Experts of a small language model: width 224.
Below are experts of layer 5 (counted from 0) of a mixture-of-experts language model. Rows are named router (the router's row for the expert), gate (a neuron's input weights, with its number), up (a neuron's input weights, with its number), down (a neuron's output weights, with its number) and show model dimensions 0-223. Each number is 500 + 50 x the weight over its row's rms, rounded and kept within 0 to 999. Numbers have three digits each.
Before each expert's rows: "gets" lists some tokens that make up at least twice as much of what it gets as of all text; "mostly gets" lists some tokens that are sent to it at least half of the time. This comes from a sample of Wikipedia text that the model never trained on. Tokens count by the router's weight.

# expert 11
gets: ",", "),", "\",", ";", " including", "\""
mostly gets: "\",", ",\"", "\"),", ",", "),"
router:553524499531484490502494525385546431538582546439593541574541589556500513499537510476488483470566488549526506443518504538491446470528498503416544511522498519491486485478435495452440538493523552481451419521519522463544542485514417482462527543493449473515584555453598344453422483433475570577475517514455507528504434557500454470472477377484481537540566519431431535553528464517460555495437456497423501475460469561459616510366543397467441452479521531422492526517444602516522563414525458532488496681471440535478555476508398574476533505480421578432456600532470443587556498538537428492560550533435502430465472497438543483504451534433511418446554523525535443538532502492542536440471
gate0:447529547486492474563559542485463589542472466463465501555520605492523503460414515568557632622502505479479428492532566488497570423542437449534516543433513374489484520577519474543555504569450494452565557518505468560506484491491514502523606493548440598447567506463540452422499470486520550542414533507522535528559491467560565506458536474495495416529591547496473476507504537526423464488521439509482589461532449552497607430401498503506487470520472473405480446495448547499597642455527504565597495658480435495531503532482525625486424519480498549532505587514556526542554503496440514501577399529517522489527513351458530452508500536507512437452505506501498479421438534496527568538454
up0:508474453477489536526591472501459492485479524504548490495400374450481538422492493510420381418540403584501534537500489534485502570464586480499507430465474576497526479478511505498460504504419504525488421373536438476525488503481506536455520495506556353493495531500517480622496474499436575518520512503574525495503516516497500431463426571502530523417483483554525518517567509499506497443450400491516440560537500426409477490500499441472475480515527521598492519471497474475400501516581477470527543497498525559474500513508510445508542482495443477535442425495523505533437482565706533551349564472447458530506560665552473544407411392493434549492498506609518517500480437507498566431479
down0:555514435579523529522524383481531636470487498472546518372498547637481514501476587496482372400487448439447472440483499569543529473536473451612512472522517341483498502444460490474545513474432416421503474451515528468400473549403501525586553524491499538429531430474480474521585489495451540430419436474510494496509473502492498450532432481476471430436518485496491608575499552503498499500594552503462508446500438488473601523482501584510509529515505519472498555521478486491492503510431552497540510445423467432514456490421516517451471464480497502547345565473509484474415490427493348433544554532445520474490437491530520452550498511504577561468435524544507486566584547453426549466516

# expert 6
gets: "z", "k", "ak", "as", "is", "os"
mostly gets: "z", " Marc", "oz", "az", " Ros", "iz"
router:502492637434533569541457602564538493517471457522525429562519502520548487524461520603538497524512592477405458491573528517572525473586577571481466484490566507482470548456524542484413560453393500498523492399470404522412432503494531512530564471476471429534493482478515436519493445535446544446532465465525503526537571592541436523511540474624582499482442588478450494464486545494496484478464427451490528550582516506410518524503509548468443527517549603517571453396457493626490559545589437578543509574431585503477418494534373485486599554472483456417527560445540495426499501494513535441508535489529487513454542469499489467566560563396568521461455445512464549505519440554486513459552
gate0:532455532504526375535526526478539617518471418450512502503571548432461475588534521488538505451513580480512506569529572477581530468450538544532459545450504545520435537484559479510436501444463452479546574443515377559512540539529455564524517530610561486583530512593593447545431495536466400453449453516529512554502516448497495452578494468498592440441515528488478485580521525449429615509486460490383438468516480488488500561563507579500413515499468522518502472459450518450532519427503527518436441634430515660513489466639511508442531536514475527407524512559413442509473496485597503491494481437547589528477453498465457525508559484469462451396487413527498465530550495569510498485579
up0:524504578403521495515553485526565522382437489517461476509631486512522488520481510426529517503492509541480497537481558480500508439474533576557478459486493560546485504494572515445392501483508444488511596406473386555470499497471416571460556418544509462500500615526547464501509507638500410470495460480490466488475507495498477499494394378448562435452493500439472501463476488506516463522436349439504460494529496531469572611593560529494401536530497609525448506390396487545584518409403500492461492538429571597570488494537491476499485542507544565478495489429507451520465483469553537538500401565517450447490522461488560535423501500519466642487490456466498454523510481508383490507505
down0:538500500499574528555501450411526515526497382469486503438507541588494431508471394489464585547490561498508461525532433513517589501465508527490498456558533524471485583528442469540510467497499552479506474610458403419436596634526609432442511537517540552559418453522479516512430532508467456602455453447532496538467539445551480496462546479493341549391454540510521522495441552421542539537511505499578466481502524497600508450547492462431491411526486453602490411480479489377518499481410515484496477495464500547468474511536497510582504498498449408373499479568503386503491518528549562485559541502523566565556536491502462571473608411504490421542461507570456459545507435514502517424510

# expert 117
gets: "ing", " of", "ed", "ation", "ating", "ment"
mostly gets: " training", " construction", " development", "ating", " working", " running"
router:476510538508487530529565443518464416458380459411564394445472617539538541482598521468411512523461455561398431392483552566527436499515497537480542443460519408546491551570511422475428545453419543534459444439551469541445471546477504620531468504389521556493443471560490471540501522434516472498479471468529466583525419524489511512437540532487578468495509557475468444562517552631525511493501513505509522514484534415553504502474459503469480461553451533454510611540563501589537501568527478507553587501484581489477451579551446420507528492406512459400459583506552533471531492440453486496484530427456502553499492483501498566461634479463462455527490475433520497544518593439399582445538
gate0:563493483529472434542500503495444567570511504392442499501519520478447438542507542525500459493474554432457477486491667510622515533484484499418414405524521467543567514535508439494572505492527514567532512493392540622475554501494429485470560539493504593433500441401503460452427463498489513597509519483560430455547504498457463465480523472472442420498542527443514506485479550505516537495441433521465390457528545539446509488464511532513493510408561515541599602434492418521484456359521487432501622491469574498522509449533596502421467496448459499501440480389572481474453544477496511557489492518581496598399537438543472522484448446475494422444505520428531499429504442534492526642500
up0:587495551489457500449563477560451471514506498433513502473515465513566553535513504476493553451428504551392346563457499595467500490487542414526507499494480477500492506524519662462522507512497452505470408410498522579511464476506647515523476319496497481629544500480530550438538486534490485476507530536563476515496489521519512607445602500455503491484508492496487473466418539606520552535503527509527537532470496524576500485512463530435545469496584490412534453497584500513547567515489487451463516442278525507495584524615488531495529530511537488445520549499608500534445500476499440522500484501504599561437578444631518429505565506523506489475510532420482551497500480483560511440516
down0:499580580509566520528433491509461502605498426532467491497515560540528468485559476495455526536514508508510491503505519518571618509503518540412631540516549462484405500484482535509583534466586485499460472537503405517496496558445539468627483582535501488441406491501486576538525584449469411450495412506616497471461447529486480520480514504527464531511575453486539550561505548451526608513508498512550503504558496521473397488622461438564490472564508510490419506278492485475502504517496476536537502531540542518413509531462487499513540480542500526491504495403450483499533398510466394472499503380401499454466556574473486470397534540481644613496536419467515496507428495535505509503458

# expert 13
gets: " and", " that", " which", " in", " who", ","
mostly gets: " who", " what", "which", " which", " slightly", " This"
router:441547569455507532473534479515545483629503415484521502402470523543502434444513437501566565499513496506492504397502451505530473458508604519476532471481454541538522510471442380556474481512532506530472460432596402514388526400561441501492562486454505563449470435516464343482430475544482382503522466537553530564505490542515515521498495486585467455492456533534438498469486481576518516499471541516455403548454520443554474511499569469517461488557410572483478513451567504531507494444471488531624547550532510546478458557430421545494480481434530489457517603493527543456538540460510493497493630504417404476378542502513324506487561475430501393524547531469417467525557525485496513558454
gate0:529457505443604495508546467494513508528446473496591554506481535464608500512520472498528400497562572560429526529411510491501548491494520548477514525484513445449534452504493596598489447460458502498493493489637393509509430473482468498351480525534538605547617422509518508549429482460503523444528473516626508560519470482500501466511437483511480508518482471497498501482501543507510592494519472350527556628455472467657468491486580519415503506437424558518493454481495474474454465458439442544480549507508502585572431538500469568507441514397397510528507482456507418479489482469496532508641516500363516449504437517475470364558527530547478414533512510490485550529472470501481498499425
up0:487409496625498509492502578512481499515571522531493367374516522509509501474505432491500432492568551482490357515559479475418460460464571520514518445488499505479479476481510456457431543391446528552418569556454525504480363497473528492570481513497466492499539519475557562506453514504521521516557493476497552589460477500419516343510419472522504427489518645585505568586490492435544535406464466498503528498415489491518502468482452567501591578499610491451560577449502503545496563446472627498630461495487482426489579544487516515521418544564491522520529473416499443636544481451466394498501471524477532472478488496448497564553510531460435518514557524485532489452498531485547478506558
down0:575439532523497487494505460539422486534580497527447537397501502444451524505510449520506605431532549518499486468531554632504508504535520539469514479496486512524508486528499479551612430535457502419538588519532570489458466505437536436502507550544507447632470471523511592517477573504511544561622566450535450426515462504499476470652498468571505531513538515441495523444482475445509541469443452500499508470580419493495473428546445515500529500490597452508484490484587503409456480501463476535506496577571442538465494569497421478585466413497501464498475386500386407507493490478460590489505465517493494344512425501506529546451539536463427482522625656499503546585487439504460388503478

# expert 113
gets: " ", " sp", " Sp", "sp", "–", " st"
mostly gets: " sp", " Sp", "Sp", "sp", "⁄", "osp"
router:557586595492543577516424571527455420518495450465489419467511540469516526532598409501483464483470413533435436561379538465517523454454470506536585466481542506461460461481433461484388490524582506481452521499538487609472549557505533493559514556511396521501605445552577505567493523432474451544467547427467515464498463581504569535444605548554459478504564545430494505539487580530587568515400578520518490463500508550532508493556566550503523515476534483558451461438570559445509522487463515458519427539456609607573516493466366577532545502470528603431457490574395520419532504467471485496473566567469523478534520452535466481504495456518523471455525507536531562578476407557473450466453
gate1:409532482451543403497516523491493518614530565513559475563478481469523549557500436473501535497485473558476550549496477479581503459487481498514563540490549515589444458449471546512446491552523523506499502474523414548442529513513510502512491492506479447454493511437578461508502548452438463600470560490545526498486457497468508501510565491383486553615533502502505493507529509488543557504420501584581540484510507487580472412475521484530681460444467532517461512457456441421659523487502547410560551526530537499434514513545496662496409517435504585357532509444445580501469428476455541535419574580421494595442481506539571453541531516559576400500580538501505425491399473507456463510544
up1:554512452495521503518637424491330536416482522494476586456481539491696517455482503527408478482507483522501554559463474516428519461506572481406525564501553564481458577492444457444474558493496519544442472538470539513506426526556438529513487480445471507511572523542398453484529491477525504534490454589557487478450475405516476527426523469535515379506463539489480458510491509501545455476491536547509494590468540503495463458465481483492500510554430546486492478504553512465467507502508494419469311463428597491440523518498503469397598489477507453411475479528537404501511441421357386378496479500543550505564520483530511543504512610513502511421537499485479543482483597543471526533490
down1:569427500563541509471435433561498518450511487510574507561584496557590514492467550536564491393541469426669543395475527484495433559548527487440499551550510549417447516537486536535535610516490383528509519510464520545524512553493524470481461504504438409327488497436473501463428591401482501553504525415504535498512498428621499496464490443563514562556418482497464441536498410558491514456507502577561522527483508510554514505528467454542491491513554504426496464553519381573439528421451471467513453505537440503626526497527504531405600484479543427550455542540481579466471522517615523525458498445460506497431435506503476504520498562467464531460418525563424559543530558476496487505498

# expert 104
gets: ";", ":", " |", ",", ")", ");"
mostly gets: ");", " ;", ".;", "\";", ";", "',"
router:529519584455568508471464530478535423603530456423535455536566453496508515515494485551468560451531458467462487496456553461505511510539528567473571470553545481468610435566452526509488489471533543493518399526471455492492507468503471571501440427456467396432529532505543395459537553527484453488520523474574565548535429580438429518506439469587551480450523458548424506522550500559438454515451533554386543523541545482504468584458513552560491450491481454507428555410524592467526476549553457610550477573422577559473543459530522525591524510543604568412460516510377554565434547377519571471388475506501463507499452538513440519435526477402471439534511461481439504496472569381545516562495
gate0:432508587618542489484457473486595375494596511494505513554504459485595504469482440688536519563498455513501470424599443509632495446533559491507478480459487542485488497488571518442515526541514471370515533537584494532454470450469481501506428498484448422463511577542465488470430516559500411438498523423599525521490424530482507509425551441522539480528534413440496513461552504496638501502498521526523543509498513520473383440509484467510531564425488502456499560468499486441524572492505517512503506485485502530504580580508569546541491458540476594489485538499442522471485510490507485522552435449475477555467515542407467484535592504465512429491445409500497535497548632526530706473495
up0:498502580573543497505437497455572354489610512521456438500569523442529526497487499702495525505589499494576476507629544477523514492510503468485521483543448412364601528603519589505417502535485512504547573450553472523473477500533433527577526489522436473496422571532473449513507533546498481525497538482596495512545567596506572593517506516544493514510492522489425513485588647557560580493562507556515504434533506494508456464498483424503500463448545522459488515459482422502500471568557522472462509504432477509444593501525568568493466512530550539368444522585468546508481509481536526494412433564488482539553504466505494505405584515456513410517500527523503587471521605508463532506484
down0:412525545421502500534558442428483504462546599575619497429479520483606488475471442509569503595500456454448454459532469518453536600454471499453497513467491473502527553456556494470524504469498484421485513500375486502527436596433486555533511525486501458524495527515473464481514541496600510437493445468512491509552469532508476419497404517587472502480584482503498501558417496346492550500531490586445495512511445481499517567504422521402557503497511514463550538597424479470552406521487501434502500479488469311412445564528521488373477499450596561421365431596525552546508499510493497507461472494469554534503522522500527502515541502366540565563529517525501481554446543501586493428493

# expert 53
gets: ",", " in", ")", "),", " is", "\","
mostly gets: "),", "\",", "\"),", " ,", ".,", ",\""
router:434475538482564522430468552512543383553489463460554524550545494469520527445547544563517536573530478504540603539469539473544454553522494542502515463536495506502464485572433504503459521529539521578418488476531470554491424512498475534413547591428400489606547437476460347570508567472458478503484554525510525442473437506488451512543425503541467489541476503553475473558514472527486582488421498494527412467492580526491407451491547400495535481479523585492489545450488513591500548445549494494533515680481554439516501472388423452492542558413452473532487591483442539610548529577482539522462597433499469484399518508468385534514503565437481422446523482536476618479479477466573515565466
gate0:432516527500499452523476503413423512504453555420599531537496500559465470414545505577540496485449545461489541418577575418515443501572527448554544503490650495527492551452431512568431518495563495483496587494358498569415511488509516545508507482502555447531528511421465503482466648517412391444606630509467457502451456575452442472499505491478467534462473478393491488514543590581473528551444578511498532532536502489507500464501524521544444455531518479490493553427481520501368509444436557463443385496478461495471459565497457498482633507380494500496440494596457519516514449467506491511466474564502580473466454475455478508431539602519512500577493519454487498485591542538550503510452
up0:429490497484511486519497556478531500477461497472497503500591472490512470465508504512485490506422486499496506491537473485485410492458491401478480509500555492560483476415470470514500616524520489453546494435401538481442523482480567502390488507500514497409480534411493463499419580493392531439516568508528487485447448471475477494566565563432464504405510463405451471484489491499517526567407455541465472518471519494437431463485565494506501460539534454579476500404539511585404469524408582380503458534501491492454397539559466550502695576463448501457425522574493445493501555487416517548487531491391525474456480490500500562472562622522565521529607489514465512405560536446631456500349
down0:503516525529481493532508533460466447477468415511515499549407491579466393583477467452525548449365575513469498505474420489496471419518515503550491558503587469535504576526501545392644555490500545523408443610555419505512568504494555495605548513567567502511461499499410475449501529490594550465513450457503532541494438513458429494469464513450465584512443484522466478470514487523454492537521501582474494548476362539498565459463519512490498457528420419438477501489475550483606474456491548475598516497521460540447535501431523521501439536392551426411492494493506499505503450489633495524553423514480535542489431502442545440463425470572599509559513458558549503629528462568501586495606

# expert 80
gets: ",", ".", "–", ":", " /", "′"
mostly gets: "},", " ×", "×", "′", " slightly", "^{("
router:555523592570478519522482473567491480623507441427529498530518404610490575422570535529555546499472565514551571504471506528501483485575546506592493495548470481411477434491469507516535464430537446493446446479536449573518483464528461485521553506465519480561496507533549364542524492451428435455449533510611473579551436521498451494450536427569464468466459505508515531569528496594423541535497623496445528529580461512515582469515565455520482484459457508507439465448446535508528588430485462526517569676515494500500544530369398514455527496492437461489503628535553515570536434513555494504542526522386416540525436452547456612561525504466498412505486463545488540548560511503481513537527
gate0:399510504453523585390490450482436464452463512499499458458522496502493499517500508470453525466506405515494515428498437431413503505389406483432485513504491470522436490520540513631515512398448501504482550463468404525561592309407475444568435450459552500499498457616610521522539555482519456513505502595649605569472558509535432547436482542648468587469475531472457507463595506519555496475528509432431445537499485554464475482511440486492483525502528491505465477445495493472417595495471476569423450526495559490413430486460540569508473468502504468499483533463524471549512521377487481484506582498442543546522512565515490511519517484605501455498540472502526508494484468459607540517461
up0:506485508534509446503540540513564520557484493491470453618406511489446500489469517515502548549471530527457462617518515512513509444543571537554457455519447594499518521473554500439500522501485497496583426514473538459482405547542504437475551549498442497445445536490500471439420502585517496495545472491452412446520533512510532479537542502459462430559525548578493487523437390501500536547490479581607477401556588492554440513491586539486503461489500515483575586493606635512565520506480510522492528504476499500626522522432553453606473511494522439505534500644439514441501492611545499612499366361532503342428509419530435495472503615530505495474450480423504498474534496540488474451494
down0:580470505528528544498456528555486545484514594452548459516492501520554439411435475504491479410486462557511542463572495497513519524555524517506518490497506523440376563495567410532500556618550500540461511444527403519511413565393390515525501458475562496508591477498425561608497568518551590494497428597537517485519578393585416505471501489380506499464502487486565421504522455510472499487504481502503499494447392467561555584476577387526481502512490528495478612488504507475485502513469492461483510558500654460466544497482463476504531471524425506524520485494481439459517585575476478503570477442571470491490523435461507513501452443555514398550351629519500546407491493543436502498576

# expert 81
gets: " ", "–", " —", " +", " −", "%"
mostly gets: " ±%", " +", " ±", " −"
router:600469516500460462480530514546500533571606490448488448502455638519421535445522453467442442488441433579507485499442642552488454520458467491584474472471433522379480550457482477548478464541508575469480469479515454565502474513508504486549536501551517509554425432520560422546460589512393512556463577481522466534573539543532495491465585500540528577444496504447517475503504471555594547536553525459436565484553502377399579482463493571524469494600504533547419501387463570538498521602437536485437464500525554486430434513468443431439450438569591484540470570558505473532525553493469547480504541583491420523423489493558520475504457449543438473567420504547541390541453527487454530489455
gate0:497516505603491456434429561435512512476485579493512531501504480492480505587548524505559499524526458499480515536635619433558536503535436498472448534515529527512491451511373532393500558509585578512515463512401413502435569538570347597443507540522501573446487495436517593448500495550337500542502497455559514500443506477425555492529392524545559461433509490453478462616461449487545465542512567558461526547508518504501566522577500537405486479514568503496422460494550512494494411689488515468507509511513548524556548487576498491469498479475416499488529457541510512489402495507471431475622498536537494490463493398515470505493488494547565539522525495430578499522430444456465510508507
up0:498502465490482500506500478471466492509462590536436469495462492498643379443511529457535528494518533494408517483479494497356432491507508491578501540551489473503368598499557534411431510498497507551490470465546482467485476534443464423501455499489393550469454513513541354475521499458495398529525501387491498397420512450522504421484417504561512520480510495511550568518455444557436481651459511497492556603498501508442494453491507508403463599505552473401510527345504574503477488414485522490521488458462590454512440504484486485530499578511569488499492493482497535601503512480388407497464473461513467472513501394540533485495580518569404563596532538462476515507550500498454446421490
down0:591442481479500517442515573508552563512505679494526517451520494599512484498503489560573513401537444563503500502417508315481499493550499376566442496553498470490439588392436563437540480578497465461419485530465378527517475578445598493488462487528493456531548466483508503547553471441558514466492559464477506485501568380534500416502526472429470527503457507458480473492465605447551498511495503493512397447505442484504501515644504497527498509501572510479537442562517537536506479481477464472510540492488408528523488514511543467490492477565627522525548504479434568512541555558509420562510464508490465506489484510591473533682469461538487461495486549503526565515500567452619500465502

# expert 73
gets: " and", " or", " but", " to", " &", " while"
mostly gets: " and", " but", " or", " &", " while", " although"
router:468525528457471476476554473591499563676512523516544527462497452571462528412508516508516539533488478509450434474517461560495470494580521476531453540425474492523614507498467471554483499535404465599554560406577535441552545446476498547523489505459546594470523513548488348474444460516508555498476469458538514524473481473484520505479558475585481440476435595528382567403523487483481456460390437520512471530519491499528492415512507556416485479503467511477461541518518448469493520403521422515530448428511457614537505578523557591528481413461662527509544580499414550491510515464598531521448550476516415424488531535513387549482583540457500483584443539578505459493512491511563544528461
gate0:504529485545438498456554450480472509537512458441458434500589433501433590499478570523488512469480528509476515509518468576491443514609452517613446494506503529532567515494486500477551497493500411587435497507463500452501520515394536465475448595514497489586467547543476427534386540500487487540454494462641468509462568498454471487535519537520489428499458507489386500505622551517415486443492528498581428560447432511471506542473440493480592503431523468466513463522500502506461513489519437479503434489404499516587460489577501448539568472450519445609511411492421517464477550505484603442507585439508488498412479392502355502501569493540443541427514479623405455448512474600375491557492
up0:510520527443476493543441493507501491499496506498518571544423518612530488494473437566592474417507497438489480507456481502653566492507517492392528497557395527554494513478633478624466473513498529499486534470495501549523490565526419503474431480499489492496449483511525520560487410445495492416529409436509567509518496347511492548495592558376499533475538514416565509515435507533506513506485501495520506480587499582463459527454495563518536479509412528534463524407547519509554492476438379509551510609496499502478459496401525540526518394464414517503527567494501406508490501468514557693467575582490496527510536566455502528496529504500512502498517549386590476614481485499612498518504
down0:453549516549482464523499503611599441411480442536537474518493516452498516400529559564441546468501463590578518493455536464444450467445515561409559506503451531518553495562483458539519498507482454489452497413403489445376487533508426506492534576496538488492440569437464573470486540375564529502526504441495540433516544482524471565527505516500594526465394423500535405595469515379504492444502565498528354511480503477512499536560441509576505489502517451575485512465522477502541495509505528574440424406499532498494611538499490460466499566500493494504452427505513642433394568467496512473456509532510541496473564496488484449544492489543358490436484575451504487567600498610488506515404

# expert 10
gets: " and", " was", " is", " were", " are", " also"
mostly gets: " been", " were", " are", " was", " has", " usually"
router:517542591423508545460510487530474508546544526417535499491480503545454460426580485567543505505456482539440469429506494529543525427550551549539510467455476530510539472508509488449403477474413462501426488442561373559449513447482448544468509459401468590486533493566520397517469496494439341536458527459512562546465469558449472498509502426550520469563427559479392578416492511577490481540471472507447464487478605442473499453492451585457449529502469508412472524361464499488503537507489503546551534578504518579504468469509414493477527505481639484410567564458471478450488537519582536523444519479473464474423496538474317563501525525375478415542551526524406493469541514469479546536513
gate0:363506538490537521424513526419633500489556504454512506493470468505543490383469501558470531526575505511513425566545471490456600571486469414617441523468546412467498452373452441473497492528446359496507475499633493477556477528465464538497533591445425521486491535618571494468500447460478474543472595446518523452458505525516466500573541464504559466404526556477460520511517539426506480510501527497451534473445481489504518488531500579451534430436494455415487506416520612480497514493455521534520465554492532538504524511521491441528533500439554416576574522503475500429500491561509522517452548512504433435516558630510533543459606484469445513427454388529385457571487535448488605524473
up0:497441510488500531540497562515425524421524484461508502505474478425496423564484507491505546598442556494534516522505587592473480506465499503500443455584336548491532406512628502514541485475524547424504570586497520539351533533414504515487457488494532502539531461467413505424493518393515541505476491437475502535498487562553502504552571487407417429446541480502573508512497583503459501577516454486497511528417506520503472587500443468593562440485580553494501528515482537487428520472478443518587499454483444520529485496437575551456429454526531557521475420527601583465507515556483477503499498434370494514380500612549551465410586446463595512502525530420513512541625490571474502471532
down0:523559521482569494505491500517612509586479534536593445443618443505535506506531533481474496476498471480415533481534513490349488492488507523512475463572505509495550455498497507581524436455532532511365521456444413471450504480401516500495484655530498457439535499515503476508467462498468557546500488670522535536442505533450484444573480499555479482514535513479504619535633465500506504490526607486518525527500549410518443475492494544511494471545487431428499460467499526563455523435434590439529474533444604608487518616492535501484506454522417603489490529518424517436500479556517559495462355539438512546617462506564534445390569493532568440520516583522512524529500450448510493480501

# expert 77
gets: " was", " is", " were", " are", " he", " be"
mostly gets: " has", " is", " been", " have", " was", " are"
router:550501492508491478484489504494525420392458458569493417507495515511495476552519460511572469436429471570468514480524542523468557525463557511466478481526513556578494425515469520479491517524450456475413579427492465547590542497476469565483432470377400490501546507451502480448579513494364392557481585471414595507432480490458554454509457480460469444503403484485431584529543465528581463456487467455483395545482564492450439515437484545466471587465540503470460501375454508526504542569496516457477485440447433506539500424578402456554509510527560457429552452569440503408485442533551505480440520462468524441463561468452309551531505501469516380518519496488418512428543556433516562514507
gate0:494545507515526504461522514553512405515514586401486512510553540547469477493506483544514478603415495496510470417491551464527557487456600413347471476495498535516539501513465486494458527522442549475524481497466500569549514491461617490421536508584563504482496476492467477498473488496513521499445642500512593528363531526512562596484513478499467535582604460582530467496540539499556511460479480504476494552617418488471453530438426447450483561485560383452643478525449465552483475531492518513517580536479501485534499446558530513645537507490579539455409468497586453360475508568508555539501450511418534476527552559568449498565461500547524400482545440436485394514500460471465558488500
up0:507499450527451485557496476599429575498528546519535537528471514484489518534501503470485548514544514498442524502557384524477411562502509511607469546483326543401499488530506498535500497493500537510511499510436487477430468513540401618504514502390491466450548540484542516570487504540384562465507505495386462449674498428518492419531519499402464419495528562518510523532483473538493541485550485518582482432414572510512519426545579554507507443542516521527427503531555525410497467459499463471510480543516515462466509514396510397490552483543400497565605510541509519600470508409535475525563479462543487612513439413497534475390493556518441521488428508483462626467492453501506526607502
down0:487447499550533542507515499497535538501527573434511508499464472564508490480499555540500503513465569526455438430538484473548511530493557584488529499540482502351481497487492459510581488475435552501497518527563501546508480496558456468512414450489513509510524579612545484491508513584498552498512500581594443474528494507459425542505509482510568412506498499457512496486416474463545528540446420457471578535501543525422652460447543528434507421554598533503490521454482565415583566404515548501620501632606650508510484571512463437552501497516427469498486532450474526453525526484492528548482544389523475635466511528429566416482658512535468502543533498520399552432435469590500534555466

# expert 88
gets: " the", "0", " first", " League", " World", " Cup"
mostly gets: " UEFA", " Serie", " Cup", " Liga", " League", " Olympics"
router:522441520518580494433506463563511441547473479436563559497529554570532456508505441513446473395508494561495466457477492499498523436437496516590603464579556470455505535457474478554370587487461492591529535454462418509424430424541426565572547473458544485439539460489516499522484501461467462472525512445558454490550490536497446589578482510568432453573511464453550550523581492473468490435390560477551500436423434467465466423498448534527543414599517470432500527420485504556484535541564477563434479587538593605533475518399431491560480465492485525409497532500532543456492464499489545475528498489556414503420463443539466525518608529383513408460472547492556473418586482475400530488471
gate0:506429510544491382537468496575531519518467499503516431512589489583632481488473493500575551527478402528451531523509410528507480480558448361459514473485541534493515603533509539503462497507531454458554470505483487632398522439489422495545530504463460513584510540450522500482543500494491488470513400493522458490500528497519527515515509479477521478533511492502485630503557472602501529531496663569502478578417537477405484509486528504522604561606512529484391553548477580535510546399473424526514513562503501499421519461473491508482475480599500479455478528548471635509446449557515451536539526509627460397474509450496505555382467509507507433381499481501468510512527465500376590501515
up0:506509403610484517410476486447430515495445543492443501462498481513538488349506536498450547448432601500453519487371621494524605556549547543483469474500518494499514510504509483497485478518477508439396522527451532498484479443533499557553523506587469562537510466458453556591434551503515520461485484631503511524500415534559526493504510505387487472528474527579484495512548492583591502633501549572440482509501565532511454479575537515503549550499518536580477450517519548490571510490557388434442514523417568505477407505499603503481536491550498534492499515576425675538500366493494500548602608451468473488448500539560524523500510448496393555478556462498480468475541557497466473503537
down0:567659448492498570443473563502472412489474438470475484500586435491507488501468514470539472493559497480507506488486497502408571390544577541501511526575497441511519561472539482474519442499544605564420499502501469491470464357473450496538478505441493464481504361525536515500587536468513445564464559530499467486577528342511501497478566507495509590519573480463420474497469561468537483440502529479476492437433478459434500507481485569508531502528435502491473513495550491542455418500495609503527492505454482535512617483355490483551449496474560562465560450489364400449506567516498462507519554575482567502497514567383549579497493476443389404506573483583553491548583526502506459455468

# expert 0
gets: " for", " with", " had", " that", " to", "ed"
mostly gets: " took", " wrote", " gave", " provide", " stated", " joined"
router:425471561513448470456522477519416516549453532519509518429598501474430524489585573463456537423532592545509507503527468468554567491572582559541477489541500519464497465458485539501490445483462447572537552421458518444506550437484332524452501440407475441472520533563517454569376581447530462611525609534446535459497483511503516469550503547540525543494451478530496479447544545546451528520560544542383522500403554538530469488501609585471468493541474577519467510528484489573514535562568497583525480496543507469536473537601572463473597576496456483506489581397569492466423466517414500474432438521423582533521493530503408500463496521385492444505500505512507503516558492377510461570579
gate0:479548504382477515499591489530496535514460480600513554505517585459605512530458470492469421574506542444518514475469497515522520424500450534532530484536556492494474519539496493518477656516464443437442519519400535413499481492530496487499493438451504461481611514500522583540504618420561495528503514540503531511546469442429511463588541490500496444513467502552446440481515492557475524428491519489551495496399511495541514507498534537547490472504480547494545542624657476478492544492568487567460597565486469490522610514539543319428511501491501452485505610405591519493446464524464631500468504438507618471485495508448420494541578432438517370447485486541480500422429488524559529515525
up0:517531503470482519506521575514468594554493504563486531544493563457608430577474398479449462564514501452502523487419491487533522443470418604558516500520564489512460531508445503489472596498476420447443504540434573362479461483500527514494494487477474464495622518493552502496504572455593541538510490507501567517523475498448545476566529495481470485521511508536500499463507481568429515416496469436507479466397482470514531487480514498498462441501434561502584490684651482414453502502495514510481520598510443493601697506516544398438573509495511510476481695468506461480529441483594561507495498483524550480466507515495509492525501486409563401466497451509516484433483461493592490540495
down0:445537493486481527486460474448452386699514546616444506442529460474549375464504544495542553486471528472584551498440521464476541476496465496522530506463415519490506476497473533485487517455450470485499512488449556492461529496500466460515476498464450509438466503472504544553476333497420473506531482561407502517548457419505481472555548438554456430413485445583500452495501422544476480512603565630485466574483594503527383458534585535503500481468508484493584439617413450494547470540468411490572501670497566491507455513533427471438476501528500509502529545529555455527484447471534536508487491506492447537491558488536402497481459495510464597374448544557458499501519586531534501536568